Weights of a small mixture-of-experts language model, trained from scratch on English Wikipedia.
Size: 9 layers, width 192, 72.6M parameters.
Experts: 1 pick a token, a sigmoid router.
Training: a variant of Muon for the experts, 446M tokens, 7008 steps.
Below are experts of layer 6 (counted from 0) of a mixture-of-experts language model. Rows are named router (the router's row for the expert), up (a neuron's input weights, with its number) and show model dimensions 0-191. Each number is 500 + 50 x the weight over its row's rms, rounded and kept within 0 to 999. Numbers have three digits each.
Before each expert's rows: "comes after" lists some tokens at least twice as common just before its tokens as in all text. This comes from a sample of Wikipedia text that the model never trained on. Tokens count by the router's weight.

# expert 38
comes after: "\n", "-", " Years", "ulation", " Occup", " •"
router:483545490467517507550472556489474459507469525471490453426544462500463516337557483444413466487556445515413644472547522558496470495504592520534505514616500500534568542496523441598462506467475490459496507460513463489489553574438509570465494583576462512518434501544440501474554452502468411550462463510419552493615484497508516532530483518583589501481450421443495451447513586494476511576468523439472478502454457464572535482482539455490474550606479462413517439518492630466496545449440401553546576478516488407433581511432420405455539557451495431507480602510482564501541494484467476414
up0:461515437466538494553522491483469587481516404510464482525558499462471505452567542597499537492370533483474502540430519504486399507454618483448395572556493408514553519512466527424499513485548564487476471484452397515576517492606486443485514511416524481590452540549612483472446488533483434524558550463548575502500446551503473415535462575536568376529519503434493521530453455514497401546445469514527539589543500564545634486513510502494478413575528403517544460545528584470593433429486460461537563481508504464428557541519527446513444484519492586522408497492423588510531522506526497500
up1:384440433453541564562498430537506509530525514421449515513525522439446426502545457498482511445401493476511474592444613500462439578519554478512507491405468363500597486591472554442432515494638512412528471519543531425494509517512478504409489473507504526459501480488481467450470536499396482525380483511417503532534540451440558535463448602498571534566532542533518463484567564443560537548563444509562498427582471487526461495534429529451475525475455495510510474436483463400468541452474526514459564477458469451522535534495535471563529567454504521403406520428532524486405547421521602496
up2:470571493405522507590565434532500558567468526414463387493555459440472497491485552498491478460514524497532513425527527439495523523533571487531461389535420500474388507461433543444629490538497521421499503452488534484469555500496528488519471482468498528479375429515385457468439469532486446550513433431590516501549538384495475515427364518382487486556514457512478486490554526536508578459495518447567448552536507508477625408464523502524523460520511524510424544547403520404505572490473534455471607570487593547490512554447570505434515481481528561513587532477431515468507492525522528579
up3:522443542439478479409509493410529481497520536522530520489554553518512488560619518410518535467518493441452418463485424428472542478519538514507486495494496454496491452428455464393471516490547525543519518455422504575391472559512492550463619512529439465446456486476554589541554538511502512501457428560489500470541364522542448410470489399444431561496471476478542507566556447481504574500513536522637543514509447430525474502450528515400541519535527515446618457526570592411533604511460473522498461421383453516505508565553499491537422527457555514472454559459516456554511365558516461457
up4:509470473459464482540572517511449411494573606513568440483520465625586539542493453544465549610510405522403503529449499543486493454590492462414528536538469456605534479583449464579473511475412477561559525508557511497492494470474515598442466451485483541531481438574492494508537518536532587568473485533528510460537488508481525477424376430519490451466464511506440557482479484479423508472582411560496509519436500513545547428532434527481463481566477512396472564483586488526440601539524657538463546494530446469540538440475456532523461456490531480390528606485557488501457545440411516540
up5:454550422468505534554507550630536510475481535529544486565499482500398563492494407490540457507526572480409520486512542491498476427504451456453487503568480501471507417470535452634551461485478405532574434448487453491503505487399529454447505437592575586544598533417475573445450576491531516572508441491473471519594648537504452462553466475445457527460481571447499557490503512529532514520472564568563457413498468558516604426520521538497450479551495472433497498484435560403555491529471609536538459430573498531543569513496433479501544593600466477475438456497461526555498436545477522505
up6:509478513363476552512551613540498423577544506479492481490493483470440479527468549559480557488472524565428534388442497507496589525560505513541502516487489527445506462487476566448431498437515509493586513537530419415569477588474565563456470506398522589495484366573490513467487484525443403457533409431450532483509466440511484483570498547520471541506544502485523439537447520577456559491551572493453478499550508494556392441567530642481461576468433446468529605517522528522480446454512510535451515445565538474435525594419499561520476530447492512493523518533418509468522352429446505441
up7:460466491477553526552492417617404488484492460539531446477442464564439498472530460456555498498545480536408583450463480577473532410480540466491534530435483514539536554541541435484575547601503472499511498478421557465577489472402537547476599373498401524517587491587503445469474514507450541505591556544505514512517583503415457522460518507464541505519417548460560579505516477513461473543529482515492466565603524515462542511511494422534498464564437532530499566575492486577422467496483487443532530421530493479427579416513560449363509544545527462589452506451504446481383524624468531454
up8:462540529464546485577518518603523471465542542577555560518579535445516443478551509482448487533525607549510512475505502413403397488536617501507603594491410527560495543521495447494467535445474499527475511504572479494469406499508623494476596512524487512542419485533505489568604413466485405539478506501510430517513448539413610468588495595541475537458478500534511467500540518523499494491478480501501477458547423469479463486540490456482448569427519543512531510450531467469546456467517645522466568570558432559466547496507540535362512493448486565522464534562476389521410550493582438435
up9:597504576386529487484593503484593566446547554451628511480605551503436564509428403407422511465504535607502502449508477565492441571568459626497512491492485561464575525557470448464500638509508445477420488424504427446422584521561496462514465528480467590528485457464476500456464500462419539572459488502443489454547398515482476437510574560466564476490456621435476479530429509596534483477448520484514436513483505450532593479524484466441533500512483493507441505540487469447484544489437411485537535544447516473499515438506489443488520513528507591380505502467472496540496511515516484581

# expert 32
comes after: " the", "-", " a", " and", " of", "'s"
router:530485660538456493452586551491491448459445474565459521621441403511498528542491466541488528475585463432557539447582496470465451516499526534539482487462503482559478596499519516533435507480448544571483424487447455362436506506604483526523538504610447473420510395532517491462572441495407506492541428543461549508558469518471560525536556503554548474472478503484505573493554434503516510585535432593517550539484465455468433514496518583450508556542505455548541493520538568381475503520401520437509546504540460500493516513496535545456515519506486461378428558389473523491438541385397535496
up0:501481514561506476485498466441534529504519514478515556476468524478485426405597510474440547603539499444529663500668521464449479512624502438550526514495487507540474475491493483509487496531463523516530494455478453496480524541478480483524536489523429497551499503529433586471564438445523563524535467452490495396561529506516476508436440501459554477510521530470509570521518460579507509436479537524444494435485538462482514481539443501520484502542491444576525475569555473454508612544378548526518431499516436456565563558485510522517659517365533438338466497493568514442409341440522454510
up1:497492498420455503478518382464485468577520477504504534480502554574473450485609383491449501556538497464458456519494521522454467524411496488488584496520567450432493555481449562515490461477500650560482475502554499533563534457509497452503510567518479592420544591494511534461500526533583515469494492476487469457498487506454471455526545566492477496488536530527507590380417537531416469536561429641427550458520475539517527507419532477495533536525517392441532511520562544599602497515424605548488428515470493480502492616543500481533524442542582505463441602422559544524396586432563479465
up2:539508539400549511623452516576509398542500500503595510551510373480551509456493467500519495476558501403435601491589567530457479494601569503382546491530481489490472454429488566500523502516489577537448480591488467482500517583514583509507447480550469442466539593486534568413414517496496536507460455480493423534443505497474493443454452509497487569454444506508435481495574455528509492453460523508500476444550495547456494451516514483530572463490386372597438417448447540474461510492526601459506523441453547489492544524514523513455523529557512537395533546508419506484514640593455415561
up3:520502547489528521424536476460562459514495552481569565566621501491567566551520570555422596518510488493530504518541479465501539456514540505430541550516394464401560448454479551459528469483572535452542516501507541513483540521501473488498485568547477494523544418467490558583594440576507521523499463526460651548582540579490507491403563462492527489563459470512467476439474455529513544493592488559472481552469460609486515507470539552493450471541493438376514522603467505505479447443428492507556387501515607512452480614542492532502434538383618435513519549536467568527524603504467501572
up4:379465607443477503524515506491496501484526494517521436540487504487483475531415514500477534523503446497528462539548481566460514459555424487492478530448431480534499494455476541694449451522484440516548546593519554480464462529563476492582551519463337614448508393502531598505513477510523545508489548520451496515484552471540496541499435510505520477494518525509445484476510547490509555587576509502497438518502552382551441537407518473421543552485498452482491434500565509458492455551457482472396499418470496424494526474576518481394610470454557499484532621575437515391564575478416587532
up5:410448573537513527435513594511546501584449493408521593546421470538545510513559503525481471555506529481490549564533532402438453545477442518547469469509483418476594602567525560509521453559511540507479441476467468401537513528528511479461560468536429467458418467390541441501469423539487543448459517518446439623546520430495450431552541555537486515433511548489353506438519538576434500549472508529473491536523516505449459515582586459496444524454476447570527466534469491545558478556489470469480590475503491526422447512688488495526519598550535475470564512515460559443488432463426518490
up6:483456459579460472546614499558499537513490455545477477461517482462478546504442538424585544545469427467468532464485545453481525531554449521553501500452517547498535493532445531512497516509473554540479535469428497461478458479471485621570479555638579469539426607472480408485620431557480521446564475583541456532438548459517501505547492418502505625528474543469599408553468498498524461556490502519599527543480481518559459468500502588467550450461476581419524577452389560437458478424557502512519474515423466395439492502570556504506619514567512552592507497506592518572561469521526456470
up7:492489497514508545468557550617468568549537457495486485609422551611441507408533406529606475504540482542553543530546500459472468437479595515599536502500537521552520576513449497472434482562498540429554432456568286536551495584492491517544532481539505489444566455477543445504509525592511531512464492557485589480532481530478537527446524541446505507576447543512488544493462490513454493460563505525528508510450362492471499586443547505512448497489501417474496527491477434571476535551514414522517398488567540435450516461541546490515470449458511548409581534435416446505513489446397544430
up8:559510463498431540445535579452567495415429536439519498474509521492620517554611444499558434532564425552561432500492517469440439520496428484467437469467475414579507505495660431442493538490594574481472502506574514569489564452536496521585552519485549482466601487548453534453491559491460516433438523445550491444539459542476482478495463510506492528491441485566505563605539442447564512499411496481536486447525488550453525398521545487488507520531579426494521493534537557554526420536371472537478475506436568640506580493450575484441511508484496405529500533464547436396482519471465519457
up9:513541561442508558507481509557568477527543428491567448474462507530565508492495476425470392405527485514432537521520526522479486447485466550432533550470435526614515580514445438538440471492450499459493531475481485581511469502458482470362478428480469543507454529509469449526562534637556536518562438451392483537507544486499447489383575511528472500511502554514445436442503514444534475462588583459526469491456542486489519609483497479550486498486502515584464562557459486418384519536440543466392516413533495480504561595423506448428520462445430553616491516424499536476538354471548505563

# expert 14
comes after: " the", " in", "–", " for", " won", " of"
router:361517517522565557556574487493543432498465529498479566504485425589512469513537510453500565478547467450415476530528370442496450508468480538446583445526461522443432493553463503479486620460425603462562494609500486475496559428446531585464471536479483490492509528448513465553559436507490557529597496495395558562472538418549480485534497562516480543417531508508534551562502492508549502539524449531548461503647501548464521530476515446438408615523444550469520535561504438452551482501452618533491522474502531477415538561522518493449503540501460511575505608492517439407444504439492547386
up0:435498470480552498493551593549484474439482502502539469489500470471421468507507551520515422451544523511415517429406467579570535482386467541438517417460525532520426471653459464515519465528491506499459481507380484475494506421493660491444455496569488525526506514512579457541508528600437492584571531543468410480469523534507488482466501434485561513456493533403580480587614502400576505591464513421479452560519533509534590438432512496393591575481466439496487531445579540498491511494412549542503521467442579512546518551409534512560538548486498495458468506490466486558476485526438466554
up1:485589494484485488482567508508554526502610495469474423495517491513473518464502519537502528568443510521598491622614517504539526470455443496480595458504601470512528471489447526466499496490440482521491543543494521487482516434509525574398548499534468506567486459528423544557499447470518521604487446475401569537516503485580423500454518480494503607428609430480410480558391485503464437591585474478504423603411556542474617578568501440449532463546526477472482405467502477460562463417535465545472474475500498452421536508470487508364561495595521540456548605523475548517462501561493448515
up2:512493476552465500521526469493495435541554481453563548535511385489545576461522499467492590484527510510377454588486373499394475504446515582505508475442500549467541571574454463543519444492484483546555393500530432480449459582472510435497476426658375485444523471382528469435484520594407541455535489592417482526441484398452467506506438501597507582478463481549587493498523561460425473587525527464438509427523514467548404517487548460476438549538489513506573538464477529464461490540550537495508503525488487422462495377521530442482492517505504474537477509577441426485452485483460481467
up3:444586481471557540473557548534461538539520585394529464475522431493579502528419413541544507578494456507387500505504516484439508544477535503446508446485547462487473475534395448510485554501526546423489433450542600505533521396549559467483443467429447521498522523486445485481551584517481574569540545514473494598478545570502577547460556487532446489458600411491544514492506488500424516525587396472610536527462487529425457518508486564505544521507517574548470443481616454427553559399414566480421562503465428387598527525508498506468554452549503447435522470518547575490526503444545444472
up4:608456482500472424472514511473447604502498505490468540554486516439485542495495490563472535518454526515486525481585496570578561498567448495586497480537526450489454553529483503487496407583488550475412535425548485549537434502539499475573552431506430428459424517554557498457355547587573469465450490606575455450492532541601515554495519510510452434586460459316496519526522454488584462457522452518540568500460463433536492439457501571480561511511554398527534503517552523488495456566522434575562534474485546493564530547447488515465502437599493395464421477490570487551589466456501509435
up5:461566467478490591478451548581436533468337534489530516498532493525498514454395435502526602553516461537480468445417455499500493572492415525474567439542494540453488471542514468511496526516484515529530476570511527487544504426517542653502514504511492505487589593472459488520464519558514512482553596518542572531449414418495519527481480371454464449524569552452552472391580480562507505485555404423441450496648485535489400481567458493467533405519543515560534435496531436485509523528444574523435491587552484494545417473437506496456500515492463453534416457501558484585522509405521484463
up6:491487524346461485554463574489537579459523543577491444520522489416433494510471495537512485558536455554470543488486540516449594492446440442472485475516510400520543477479485457419475476484476600452477540466398491515526545394471490479617503496412427588535545490493534604509465459574554474494466483490469511498528462483436599586473486450475538558512520545490502523474487561457493549379495442538606487496441590444489616545455530489475580524520481554452497506502423593406516580508514516548492466545518513482382577479526528529547485565584529410472390590479454450421496526481482467512
up7:503504543455522611427543493528563417522502515457466593529541529486471574411508544516441599491423500470455477539484517523543518497520548606494522561477441472474580518497512513508455445539480482418520548492493613561465504545477564547558479497562530473496551558471525495569383429595481491475433477447465471549486550489630498528458535491466557615499530424497504544459486494532458530422453514548569432519583441516438455511483522630416509546508382448512418548468438477569461506569476480513568505486595532480443517426483495487341452498524544493536551521492491435560546450491417572491
up8:520465498516425556635510539534617483507465518401481508549481425519452437507521460405582539470548483503449421457529538486415481531483446532470386552519576488506484538519417569445501478511489471538486527495470475448481434430366467551508549514473503563424558492481490494510514503471493423501584516469497537499559451511577608515534463506435603501516425443413397536527528507516549438479511440516453428550628475508511591440538468561479496470488483620551521444521557477578482522539469449515577538479503491470503511471542416480460571474473476556462377553536524546515430528366479463504
up9:482545574504551539517549476442530491503524501464516612509510556506463483433593536591462359526502545626474508369524494513506484518467490475468566521592486442463410490485521500450506446430446424392529473494553496486515512587496488601463460503524530473556493433563501468472491495448559456444488409483491484532518533406494526439481501545513476481418474536540428521459542554513550467509521578511438538499433467502529493407536625520451468558647499513428490506486516503460423643481496533471495438534414538497453491547597469461394465477547501519533467535555419491551384454521533512440